python train.py --n_experts=32 --hidden_act="squared_reglu" --router_score="sigmoid" --normalize_top_k=true --balance_loss=0.000239 --n_groups=8 --lr_router=0.00124 --vocab_size=4819 --norm="rmsnorm" --norm_eps=1e-06 --tie_word_embeddings="early" --optimizer="adamw" --beta1=0.95 --beta2=0.98 --train_tokens=346300000
Below are experts of layer 2 (counted from 0) of a mixture-of-experts language model. Rows are named router (the router's row for the expert), gate (a neuron's input weights, with its number), up (a neuron's input weights, with its number), down (a neuron's output weights, with its number) and show model dimensions 0-223. Each number is 200 + 40 x the weight over its row's rms, rounded and kept within 0 to 999.
Before each expert's rows: "comes before" lists some tokens at least twice as common just after its tokens as in all text. This comes from a sample of Wikipedia text that the model never trained on. Tokens count by the router's weight.

# expert 24
comes before: " ", " —", " S", " L", " N", " T"
router,272,195,164,251,208,157,138,243,269,186,186,242,236,164,235,149,153,207,256,221,245,276,219,205,163,143,174,226,181,199,177,152,210,161,214,206,176,192,153,134,254,243,273,226,161,180,221,180,110,148,190,187,202,143,232,184,252,261,217,188,240,306,197,169,187,188,155,212,170,141,148,240,252,252,245,213,303,201,247,217,191,172,238,216,227,251,140,168,216,174,125,198,205,184,210,219,126,177,208,202,168,223,215,155,220,292,251,262,225,222,168,176,252,180,252,264,181,207,207,227,186,280,197,227,108,109,249,217,195,209,178,152,181,150,172,190,186,173,235,196,235,229,231,193,221,210,164,260,196,131,182,214,224,250,289,158,118,207,175,221,217,290,232,260,181,159,152,222,231,161,239,141,136,114,152,185,189,213,166,138,200,163,178,196,158,172,183,252,204,168,202,166,232,206,186,179,191,174,219,191,150,228,172,241,164,214,186,254,184,192,146,231,173,194,210,274,252,201,203,205,252,140,201,223
gate0,199,167,221,247,225,192,212,202,195,139,231,262,188,171,259,255,233,188,198,220,161,272,150,183,161,233,119,177,210,153,219,185,250,189,208,194,171,191,291,178,214,205,224,198,96,240,230,157,190,301,172,238,165,206,193,146,225,249,222,233,215,194,253,178,215,176,214,241,142,141,166,176,175,186,172,254,210,204,310,217,112,230,155,172,142,251,190,168,82,200,197,207,241,215,225,196,147,283,176,155,227,224,214,224,200,155,180,232,189,122,162,192,199,219,235,157,257,187,231,212,167,211,168,217,156,231,233,230,251,202,153,169,192,183,164,191,198,136,260,181,242,207,206,199,231,134,184,238,171,244,221,171,237,105,162,264,199,199,208,165,134,218,134,171,256,207,265,166,234,259,157,203,199,200,172,172,229,224,232,179,168,262,187,275,266,177,149,143,198,195,234,173,187,254,210,173,199,230,147,242,151,147,156,155,157,256,241,248,170,209,237,250,220,295,239,236,162,152,130,240,181,179,240,164
up0,196,180,209,220,167,236,234,185,233,174,206,308,120,205,173,208,251,177,150,209,112,201,231,193,222,224,182,217,156,176,275,197,321,138,208,257,182,149,223,182,218,236,217,254,208,156,163,175,203,243,225,239,194,139,261,134,223,220,178,138,196,149,206,157,143,178,228,177,223,133,188,259,220,252,160,211,145,200,287,245,158,124,164,211,200,269,248,205,183,220,188,317,239,166,237,157,193,232,188,157,209,205,186,226,163,208,167,222,145,177,215,172,217,181,272,188,172,185,176,240,153,146,136,229,208,148,206,262,220,240,255,176,210,229,152,209,177,167,233,206,296,253,210,257,219,172,225,258,149,242,230,147,237,134,218,193,202,192,139,199,204,289,184,209,133,221,209,248,220,186,146,152,174,202,232,203,268,294,269,165,139,217,154,217,221,206,260,176,193,204,196,212,184,231,218,164,162,183,234,155,165,193,215,203,183,131,186,200,113,148,194,185,97,205,208,213,228,198,168,217,181,208,175,215
down0,204,208,205,129,146,158,176,202,172,201,219,116,226,180,258,205,263,237,127,211,186,253,211,136,185,262,190,166,192,240,221,243,201,199,178,238,277,248,202,268,190,296,227,203,251,174,263,165,170,225,195,235,193,241,201,189,270,214,229,136,244,245,217,178,144,190,256,213,165,157,243,209,156,179,200,282,224,259,130,207,180,191,204,255,244,202,148,197,177,182,154,212,185,199,182,159,113,217,166,274,213,191,227,228,174,188,146,239,238,249,201,148,189,220,194,175,240,152,259,204,220,213,186,194,201,171,242,240,163,250,229,218,209,183,218,204,184,121,254,114,186,155,242,178,251,221,250,198,169,215,217,143,143,220,216,217,189,193,153,128,229,252,222,253,253,178,129,171,166,208,192,209,166,164,193,188,225,184,170,246,189,205,207,249,239,175,213,269,220,229,190,120,238,177,229,217,189,150,240,226,201,244,137,297,241,200,149,208,171,144,154,310,217,194,139,210,168,173,264,173,274,67,221,178

# expert 30
comes before: " ", " The", " He", " \"", " In", " he"
router,265,155,174,336,178,160,199,255,282,189,228,181,287,232,194,180,225,186,263,207,223,216,229,207,147,245,190,173,222,152,255,214,216,199,186,215,271,198,193,80,164,212,210,249,172,142,243,171,175,180,167,226,211,152,167,141,271,116,178,159,234,231,218,281,165,203,200,210,181,162,246,183,223,133,185,170,260,193,156,213,188,180,206,144,208,195,126,190,302,268,217,211,151,255,178,191,175,187,171,204,164,231,138,277,268,264,208,166,212,207,185,170,268,234,235,199,194,192,211,226,168,182,201,157,197,176,243,204,188,206,151,207,177,279,201,165,184,240,131,225,177,211,213,159,88,191,210,169,173,278,199,222,233,224,139,261,182,204,144,158,243,189,166,171,239,220,182,134,189,160,160,220,179,179,232,240,293,170,204,171,203,226,239,194,140,220,175,250,251,198,200,164,162,214,182,235,182,168,191,203,174,204,237,234,136,178,217,180,233,211,165,155,191,281,161,248,169,261,144,158,221,186,130,241
gate0,222,188,187,212,259,169,268,227,212,210,240,148,218,182,198,171,149,198,214,138,278,177,230,206,259,197,204,276,237,152,216,190,128,232,136,157,224,140,161,201,175,203,242,251,193,151,150,185,215,183,148,295,204,207,217,172,186,132,213,176,152,199,169,233,183,171,230,160,191,148,175,256,253,164,185,230,155,228,186,189,112,194,246,210,202,177,225,210,248,175,240,191,227,230,222,185,179,246,226,246,202,162,247,181,177,180,199,210,159,172,176,205,250,213,174,228,220,181,242,227,200,148,226,195,233,110,125,181,198,115,188,172,208,214,263,250,208,260,150,219,278,197,156,183,152,226,222,152,146,181,145,175,119,178,293,166,98,183,214,181,141,146,212,141,164,153,198,120,194,132,222,204,248,253,135,110,185,205,172,147,195,230,219,218,164,214,174,187,214,250,204,199,218,226,223,296,154,223,174,159,231,205,202,279,173,162,216,219,282,240,111,159,265,138,201,197,260,183,227,191,247,247,249,217
up0,164,273,251,175,190,175,139,188,170,216,150,173,201,157,220,217,236,207,188,230,168,248,173,220,165,210,192,147,158,264,174,209,224,195,193,258,181,250,201,171,176,219,150,136,190,240,217,169,200,196,241,162,186,248,179,276,223,241,207,218,320,210,185,176,188,184,144,221,214,270,208,150,137,176,201,171,224,191,147,234,214,213,147,189,166,196,156,209,166,216,145,226,188,149,131,210,227,158,224,168,208,224,184,194,229,172,195,156,243,238,246,212,188,189,234,148,210,239,158,156,206,206,186,241,206,277,252,230,145,208,216,231,207,153,194,162,235,124,210,191,105,179,238,193,232,205,99,267,258,203,230,256,289,202,66,180,336,208,226,201,235,237,201,204,201,202,195,288,197,252,220,221,98,223,254,287,173,187,175,217,255,140,173,228,236,176,166,208,200,193,210,177,198,180,166,160,218,180,226,322,200,183,186,128,219,259,209,218,180,183,289,218,146,235,183,232,126,218,198,215,181,179,188,179
down0,171,103,246,215,205,171,168,111,212,242,209,204,173,240,209,169,202,199,258,175,210,177,186,224,171,149,262,245,205,201,112,264,147,173,177,217,200,247,175,192,227,261,131,279,171,141,181,243,166,145,232,137,146,140,124,214,229,198,234,170,247,196,173,198,227,183,205,174,230,197,245,148,193,182,194,221,131,175,215,189,182,172,215,179,193,206,227,187,152,160,144,271,133,198,258,113,238,250,214,228,220,237,194,188,151,261,200,195,187,218,171,227,237,168,259,182,236,214,220,237,207,274,149,225,223,240,206,200,215,223,212,208,146,186,207,243,213,179,195,195,114,140,254,215,206,175,230,220,268,61,216,250,168,178,193,208,216,228,198,214,187,189,184,153,171,256,231,212,186,202,207,209,259,160,108,170,234,209,166,176,245,181,221,214,159,218,232,149,190,270,136,300,168,273,211,204,207,195,186,238,220,224,147,141,146,225,221,220,218,153,167,183,226,189,230,204,184,242,143,354,204,268,157,230

# expert 6
comes before: " ", "|", "-", " and", " he", " which"
router,248,157,169,308,215,182,265,182,246,250,270,232,209,260,168,144,243,180,248,166,203,259,144,210,207,104,182,231,191,226,230,208,202,193,259,223,262,241,200,194,159,280,251,251,177,203,170,168,179,161,230,231,235,87,142,111,218,191,197,213,129,207,129,345,170,182,159,150,189,232,192,286,290,132,222,167,241,133,184,180,199,213,185,289,183,209,133,156,213,202,211,219,125,171,150,219,156,124,138,223,136,219,222,202,179,267,161,177,242,157,174,197,247,201,234,182,132,177,176,263,235,223,207,168,279,179,185,227,133,201,208,166,208,214,189,216,121,206,246,191,196,177,210,210,155,160,192,194,176,200,195,217,238,186,191,215,174,145,190,180,150,204,226,206,205,202,174,205,235,188,171,233,171,225,225,152,223,216,249,175,181,164,211,180,184,194,202,221,182,200,139,163,201,156,193,213,163,231,248,175,210,184,192,243,110,164,173,155,182,174,126,181,238,230,191,185,231,288,175,188,243,220,172,240
gate0,199,187,166,296,210,184,162,285,245,178,197,255,159,343,222,154,165,256,119,209,271,275,269,216,131,146,217,193,222,275,182,215,185,148,245,128,244,170,188,205,251,252,191,227,194,125,189,207,192,192,164,211,274,185,192,167,220,192,211,170,101,186,256,215,211,218,136,183,133,203,176,123,235,257,279,232,225,143,240,204,262,151,188,234,233,239,207,115,199,218,221,221,232,225,179,191,187,168,203,240,241,176,150,224,135,223,155,201,166,191,163,204,162,239,183,185,214,99,237,159,274,260,153,203,171,228,171,194,232,256,201,188,215,228,159,199,174,176,239,221,247,204,187,193,229,164,217,196,181,218,263,168,264,176,254,175,153,162,222,235,184,180,157,134,157,158,220,232,194,218,136,213,238,188,190,154,216,242,223,188,160,193,145,228,193,210,219,201,197,153,208,208,263,290,218,202,186,219,231,170,169,215,195,240,126,133,219,169,184,165,106,159,192,223,202,163,209,213,186,218,202,126,200,244
up0,183,178,136,293,213,154,179,295,253,178,197,250,158,298,185,155,210,242,129,230,252,301,252,194,120,168,188,206,233,278,188,223,201,140,286,140,265,173,195,141,262,265,194,236,186,108,176,201,169,184,176,203,217,182,225,165,191,191,196,170,115,183,211,207,216,196,160,163,150,231,170,69,259,233,293,244,286,134,266,203,235,165,193,224,218,243,176,104,210,219,224,227,234,186,175,196,137,156,203,235,230,183,172,219,153,226,180,214,197,199,184,197,184,217,176,171,215,153,211,161,263,263,147,158,171,223,177,178,205,220,207,199,217,263,172,213,177,197,211,202,231,213,203,199,218,194,222,176,142,250,239,171,258,185,263,199,159,183,246,217,213,170,146,106,173,188,209,223,216,207,137,216,221,191,208,137,233,244,229,200,188,163,161,232,169,171,179,199,214,189,200,205,246,260,231,200,184,205,215,185,203,212,158,240,129,156,192,200,196,121,106,149,205,209,177,179,210,222,194,207,230,127,198,269
down0,161,131,175,210,200,174,160,228,221,124,250,181,194,229,175,214,216,232,177,243,146,155,187,194,196,213,158,148,195,167,243,258,161,223,205,161,228,208,204,149,149,237,175,127,279,246,218,145,231,219,191,191,185,218,202,183,216,174,293,164,223,159,214,213,235,228,157,49,276,222,155,209,187,269,178,160,238,150,119,193,250,158,211,234,252,213,139,212,204,199,218,181,261,236,150,211,149,105,165,217,160,216,194,232,204,165,282,106,216,173,140,212,142,174,171,193,212,162,174,206,208,193,247,212,267,188,182,234,194,256,203,237,221,156,203,216,118,203,207,236,167,202,139,228,188,151,178,168,142,243,225,136,225,185,165,215,155,177,198,166,234,246,288,187,188,241,160,146,193,224,183,198,220,189,218,174,204,166,212,214,134,212,181,289,213,196,191,238,246,141,345,145,216,191,218,197,173,214,228,222,202,228,210,209,237,187,87,178,181,203,174,294,192,226,215,149,232,217,264,200,216,195,247,222